Experts of a small language model: 14 layers, 448M tokens.
Below are experts of layer 2 (counted from 0) of a mixture-of-experts language model. Rows are named router (the router's row for the expert), gate (a neuron's input weights, with its number), up (a neuron's input weights, with its number), down (a neuron's output weights, with its number) and show model dimensions 0-255. Each number is 128 + 32 x the weight over its row's rms, rounded and kept within 0 to 255. Numbers have three digits each.
Before each expert's rows: a language model's description of what the expert responds to. This comes from a sample of Wikipedia text that the model never trained on.

# expert 2
What it handles: Line breaks in infoboxes
router:104174157125096089144076115127134118090174118143177101175100095113107110127084124163093204093151095144148105118090174118097131158135141106143113112155139106155153106087096156174143149069075147155096142069162125092088093092092104102092166084185116128148145102113081158147149150102119103098098165110095144110145156157103128104062130124047091156082153115121079111175094167143103134144043109116085148166078118071091148098180112146144158147139113087133162148174129096091142107133186146155110150146088179125101179138160119138157150171149143193096126096161176169155170166086113112151184149084107199098191122103153102099122150161114144104158157097111145149102109111177103092157091169175077124174134191168125095142149138171108099147152142102071143097189105105172100182112123090
gate2:107113112089099120101120147146131074147082112109045112054107199140087120150182088124135091088094134138133129121152146127128162134073119123118123137139133186075183113157122163195110113054080127121145142155089123093104142099071141041173162172151129089120116070183182112096131167155111114174145144116160129137147117133128115132150150097224102144043118077141062112160146186102107199102112121104109168150152125171121162122128148126137120107086121138064158143142074206151128144123105189184120136109119084079106147142124127123128136152128111083070115130078107131068126044160118149142085160167095201142129134099078126161130128136096109154114138171137114176119143163108138100121111113101109144127141106109135135096114130135111063048122123176166133101135121106104181155114094140
up2:134136116111122191104132088149180148111147114109147151098182088132105123116073119141197173127162136135165146097077225146071066126096102120129152125103111082194124134111113061069135114157118134096129114094107115149052138157152113172116153123082136128084073182095169126149157110097134122070088105118067100103115131116169068159099103180109099127156140171141195139170135071142081102137121111105119105138113138110074092162125130142136148144123133143037156092136107097106130169119163132042120103153159172084112082114119149159078167139141109101215147140143101107109138126097098093100124120132163087117146149126098133092150112110138106135071215129132109140127118126156150159091152132188185129110123136130138117188117136086119124117118132080156131197095178120147053130106039126
down2:082097136126124140076121168114155102128083101158188179188106160115124107123136151100151084124167110115149161093170076125138107129140126148090142161137158105165091069140097186133117082132038154180149116175124118128115147062105104073120028136158156120123148125113137137129121106130119090142179136166161136184144130150195147112189157143133084153155074122095176151125127056125130098146112146104148139130140161113112146197093158177097128124169116199117058117148143137093126172151137116117100076097145178097107114108156133115165117130150136110081127125189117135107103098131205119129131129132137039169107165108105153115186098112102171142177147177141068163152164224172094142089128167136140064089121129055144118114151063118149101073152145131101129101126114138133111173127144156
gate3:093122138084148113069068133160131144112098119152100142114116133133149111124148137130138116031100126123149146128085125122104163172176137166139132099138130089122144115116121102143093031073095129136148167155120140140109135127126175058178084150089089138103150130192189112042154062187076126134157132153143051111104139143129167136216154082101112135145149106127131109125135127115102204096165174141104181133106169235110157109103096145124113118170116130210067137158096131119146129211132181163129190148115125155123129139118108122102086110101116122110089137105131129155187087129165132169111105131101163074174149128115094138116206119106101092126187111102146083096101108157206120135153131120153107134130182098131091138078103135158151084099124136118131074156103121145111173154111126
up3:120223157073139157121107112112151095134200087089087124167159118117117138092157115074148135176167137172124133121132219156151074130162166152142143136110116121188123131113139087110147168091109151076119065127129133078091139106137118092169135175095072089112083124188083118112130155158154128116071126117116197167130123102163123158129057118132122158160121141178119119118143121151079031178152112119162148097118104100160141176139106103093105108140159130067136124131138039148134148114185166115136144122133104202117081113134127116120147163129132118106140099169116154129162221099152113127152160071178160154063157145133143124101122117132085140136166162140116080174135134159138106068101121151115124134119143138159155116101135127111126103151114084132125230123158134122108020120076173
down3:089107136186148156135136151104132083155132159124136139137188125117149128135146195136157112093138084124118200199106107173114101087177150104098068156092116178098108090106132090128097143130127153065153137159089101102084142120076108108150089129118150170136128088118088120194111116142087172142058075125168085148135141095152135045139107076161201189127085097128164151165117156152214160108105139190122138125106124071100045106116127150089107095155110120111120122136167101147125130167152131097111113152129148114115120097116133166166139087176116094109131128116201073167131066123129122178090106112068153131141030129143157104106129152204153084108182133143120174136125145137168180116145134086109118085099094138133104184138133120118142155070187095152126118153163159126145074130114095
gate4:127235140111112185095139177124118114095063120098118143155173067118118120169178115107151111114105142066156120147099129145114140148115118137139131122109127201182157139095131144208132175140139098102110108075131115061149169133119127200121112161075119041101155194156136175105115140140137137233149095136143176218146144200116088124143109130094121149102112106135140115080137166123160160116126152126141139154149167105130131103153129131152088114100108126089119124213148150110128112127117133106132110131116095102132188125046138131119137141183096139044126115120127131091152215139131149117098117069129185050112138156124166129137092130125122033106111123065119145111123106156128097119154166134095152132139117153101112131082142123164162146106137105150148156060101076105129164106078123
up4:141058108078151161112155117126144145174071122139118096066071120109136113096113114110112018126169113179126106157174133144120107104104102122176123119147110089102106149069115208117096165151124136115121132119107132098150099129085102116153170094191098191154131094123137079142111152192148138148096175119110101124135127136144158147127100150188137160067140097136179121135111132138096114128128083147123141147186094163164133106105114148113184125115165124062073160046206171175142144115071107098116169127139132066128137125114072135124106127147128092185163106147161107127076069089111149074137115222177080155102102133095110116130178129162120159141136111142117153098112121075099163123098128153168179119133122174138138161148132110047093110096136135171135143079135137159126138154050065
down4:144084099116161128171073160157117157080137091122131162130149133101134152139130092100078145138148122075189120122099154081112142133154091135087142121110073110132090070175108110157125112066222151146094131080165154167115108132128187144159097143152151116069101174142079124202123145178100122129079156193164139087040141100181127180139164115111137078152116167136143198086107133138041122112088103121167135131151104124113134145096105140099147156130159116115136079180166113063139084105090080158088173123090117107096170090157149107126190092120077117150088108109104129094101178133145127101128117100190116166062110147108112114103116108131091140140110128106191143190176092104087097128142110052169141132139149099162079108155093163138099100147113150135166097176104110103087130130168149
gate5:118122135129144158181134142117155100172191091102121125099107104145133143123093110098134185111112103127146115128112148140076116166114128129103119123132127124154087138152126082137130077141158130174098125160098127116092185090209120149077122138124129220134124161081147066082096131170150119072154128106093143107147155117148123129145140218136111105085083139085147145098113082149044123170104127109137166077072151148082083138107129116114047130156141152136134152103101189183132095099104129177135061176166164158102114138151131127109111137143135086174135123135096123202206220125095101118198062042170105079169164144134114132134061105133115121135099133099139101137108125123144116072126088083130120122118098104119112127118142120130114157080134194076130166215150142114112131118139056
up5:083111131116143165172148147131144139177088121147092113112154048177145128125166150172087211099112124053126148103048072107055180154123112109108138122128115143163129113222124101127140154163188154166113108041077123172156181134119119174150079115101120101128089136156169117104115192137111132134151099137118172127111154155135064125145126185166115097149135109130118150084159141139123146139108098096192170116139133132147072152151108141158060121138119131093097113138125142152152122099058119066130081138124149097137147105152107114125116138179100117104156089094188130166188155103115158124131077129133136017146196134107118146113087112158131035124072117087161124144112144169206095072145093137156142109137085112138097147102122144078133146138125165148141159144144116125105154151160114
down5:101105180148187203136167130174107118123080193125147096109123132101143093159115170062200134115118101128085140142106180140074091179196136155096118090120127203168125119125137100121117088099139161090079102108163170060148197085129158116106196128083154103156114139104153168065132141223196095107146129119089127166112094162163127163090193132121132120110113084112166117108130194130107134110144140158146185103113159071109171065159084149056130076105116144132164138133102074136150166147096120152153165106145128100117129142120199097117153141181114132134135127139133215153146130140129088162147164097125194129134135152103113145098099102129108120117150161108102107165163082129114101174151163118151134158138181145054144137144118109155145121111096101130142111116153095166185122127090166
gate6:126186138153099167093094100104137103048112104138180133122147131121111095143095110165226126155121138157168116128121141111000130188119086126128116111133144148078139158102089107078133114217124157118158144190103118173143117104145121085074134067125133104110097200115145177085193113062132102081136123105140069065138116125130110096131116090093049139106136169119137109111130103129151075156111110121095165125147104096105135138126100124126171107105080130134139117168125065077157102102198146143128108124139219113141111124143143136150137090100145141169083122150063160133153134120135069178138109169186053140118125135121146121116094110135125163073238151171135128110128122211141130123149109132146144123132146149108146130106120095168112123138120180119131118081119131152158170094118106
up6:145146150097140175098085103142145152051121105162160166137181183134130143119080129111210159127101139168145144106133160132048067172143136156143151135170126126082103094073129111088151127181109162089158115172129122169120121098173133124122199109069124141108116224131127125095157088064135102130138109133102049079129125116166085117095134095034097129159142162127131128185140115135168094110119119150089123135186134070125139177151105110158125119144099121155123104141122117100130135131159119111146119118149221055149095108095133125127148045110114191186104138125101120113099140122156134149112122164175103139117121164132163108123103142175151141042170158162125097090147138187104149129102136167163130116119168154151161169116119088186141172172107127106120153049132156180163150097081162
down6:143148104100173132132195162185156152191081139115172146197105079141149070089146100099149143117077149103102088146166180131159108129164120169131066130142087117112168164136098130087145055175137158163109138131134074147105155143140159105119127105115127099084079125181162125181175090143101092123052108114082164147104178130091108103159155137103159122086146116125111179143163136072133162162106192097160117125124158119123143103125151100134049164117115100197112130080103108082147104175135127141137133088128121071113097130157125133063132138121146165165126183147111146187188139122153109169098122138057107118097184130135061163082142075111099056108122089078140103110131118068172092076103137078114085135163170159110145109145101112135111174170123112089098131127126184095123167148161152
gate7:141188119143123181099116107144160163130025158133115147130030142110132113154110145122095049077127133120083105171136011148000136160127106131124113125137137153084121130124120112147109150191143103107136139196092135073126128134125140099138091110140127182127169080112126135112161072085146130133137157122130090145126147154122152140235060092178113132031195112098115104097153156123144198103117169131103165148156120125147129117103120156130184087123151146104078123122102183128103145134066130184143121092113169117149157121125143134143117161152120134157183170127111093104141039136105146165148136144132175138187148135146131147132168108108119135103144096110122127112142118171098121192121150119112170125132144177150148078144127124175129126073158163137132158093107122117146151157121123
up7:115088118131107145125169136131077151143120123141111121086101124145159124141143141132105034105139149116125132139086115150132173091087123060112130142165115075104132154083107154105074134206150084085180136098092111071145155163133119166084118083132125144135173082126107123136128097130143142161155098124151157173143141164119122118082097159115131177144137084102176077211106195105096118154233134112129129143170182124154175156128167137153089162130102138082099130175074163160115134151086127219131136105123199013123163122099102113101140125136105158129119089139123119124177131098159141112113093159121127128124137132131095145136181111140109000123094088095163117152106123111160136195114171155176181110118142085114095075140130116131118140159133136177143087137155085080142078140108101
down7:148113102153052106142123133098119102107143093165091233139172127135141113175188086107165178125127119090135169071159151076100152156108123044115129165135141059182100131125117128124160147104131130095130138131139181162103121102153127170131131167150109164071123174192130091124084165089124120070132143114152149122126170145065142147140134139111128134168116193127120127156085148139103141154147096119153155142108100143109196129145103090121129159142116118121097151094109124146147125082134091136110142098092150136125134081117075116156139106179100156145052071206086168125118042176131148100144142096141157156126179111093071142155097132146152120115091115077177151162078084175156050152158129172125129198128058099088129131139154101174098076169151129172099124135123105165100119166158201
gate8:135134138157121151118126119120121147143066112153172123177062091129111140099180124193153043196137101124139129117146103148136118138128123131178123128102101128106129135111145169138162212091118143171093122159108153133092099168112112089155146094175117142109095050176081131153082169153123182155115153121142135136109111107128160148102101114119170189137120115121102161085133143142145095139037096124161115090130151122077166112181096108116195113121171152073119170064121105053142156156143080062146145115121048198107170127225167123141076159149120151108117160108182128141115073112108148063135150174149102168126116090101141108088130157140136217154100120179136118156113166077103137130115137139103145124117086160126140137140139061114104096132136145129131116057138110122106153132197067
up8:120058125104121016110102123129137112122177150153183128011111200149147134128113109155095187093103139154109146137184220147147144165134136122133120118199120119142130154121131070093114113053134116125129115130136136195066149172149115038147103121159124171155092091143121072168133195204098097052135145114128178116126138090113156122050164127120180131143122133119126145140144070113055083141125120093115102117100146145082150126102127112126110120115126134109096133103109104148132120124104114142131094135125135148090079132146125110083095135103117108175145111134092152129105113162122108102143132162155078178148064150108138133145156150114108194172052169141144103168108146070147135152121071119113146124105083124125129117175124106201087128140143165175131075170155151122101075151118130
down8:102132137102153149148172148095148100168104092125133148175113169179133073179113105098204114133108132139143122091177175162148086112084161145142082093149171134163170157099132142076119132196077145116167101173126082147160122128197114103088170190091126183106154108185141129047125074120155094169110152124083117147130112119071128052111145154136165096122099200135145145160136102164144157214179143116167083135149132167118133142121140115195118136115091137151110137107104102107151150072138138123172136120208187062149147119124131095135112168197125158159137137159151145125154115086092123167156164132135125109114196156110067097088129096090117085097130085141090095093094112130175163118108164158105116106098117101073118074101142135138165086125120133169076110087133170138153184090126112
gate9:128141103131115144142166138131103142182102136127118122070059181122111144134140134156134059139123122179160136090255127159107147151162116148141121112161144151057125166056117182097144180180098141140170144204102123087141118165072119103115172107180083174099123145153106084119113135132133141182114157102082052146139145146113165135089107103122137125132129130124163117122120132094100072167141115175131131129184069157137234112131137128110193151152121101141085147120147169095117161138177057161145172131104100152099133136106129139073145123073161110175085148139122142113120114137125155090122170186185105195078121135115140130130140145114158198085085128123146111110133132146129180133095164120143119127130174165130139158147102062181101111186132177092121114109134103175145176112186116
up9:138160145170094087127078114118120078119203121125127104078102131143122147112114138211076070121084123066138122099139154109205143127155104117122093124191157070180110128123161071049125100098130125154135135135149139191108161091105130077172093117109104130099086117146126148108146118207102152093165139142185141124130138107134192133088139072145128112178136088104093168066109089120132097134080128094123112095111170140077168107152120120094132150106120139157123144109145071185136120087108142194125099116111038253105110142190098115115151119134116088117177179115122101140149183138139138128137105142132109146117133123117161101111085138099104214148067114120140124166129141102167089082191057105096139164138075116116123094119131110083144146132143147153138112178166134122093131164160138
down9:091113143068123056133057072111138119138146170129121141111128173100109129119134185161120163137144145111145166067180125111160144056072147167158141185164148049094139162117194142123159181220133174132162112111089122086129096127114083102195109121136133158113122126101145103095137113101136167092139126104098153131165139170133161132174068081156152146115133166180119131166124061105134118157152123150093071099106085173172083161138104119078173147099148092095115153119127128173160090153097157059075144177149148144153118102139118098140107150064091138054143165135082085027132113090144120108130144126169109122187113119122103165140137132136097119113134089105117156111130102127118176140134101135114152119117066114197138167080103137104102168095141136109144141163161219092135157131118153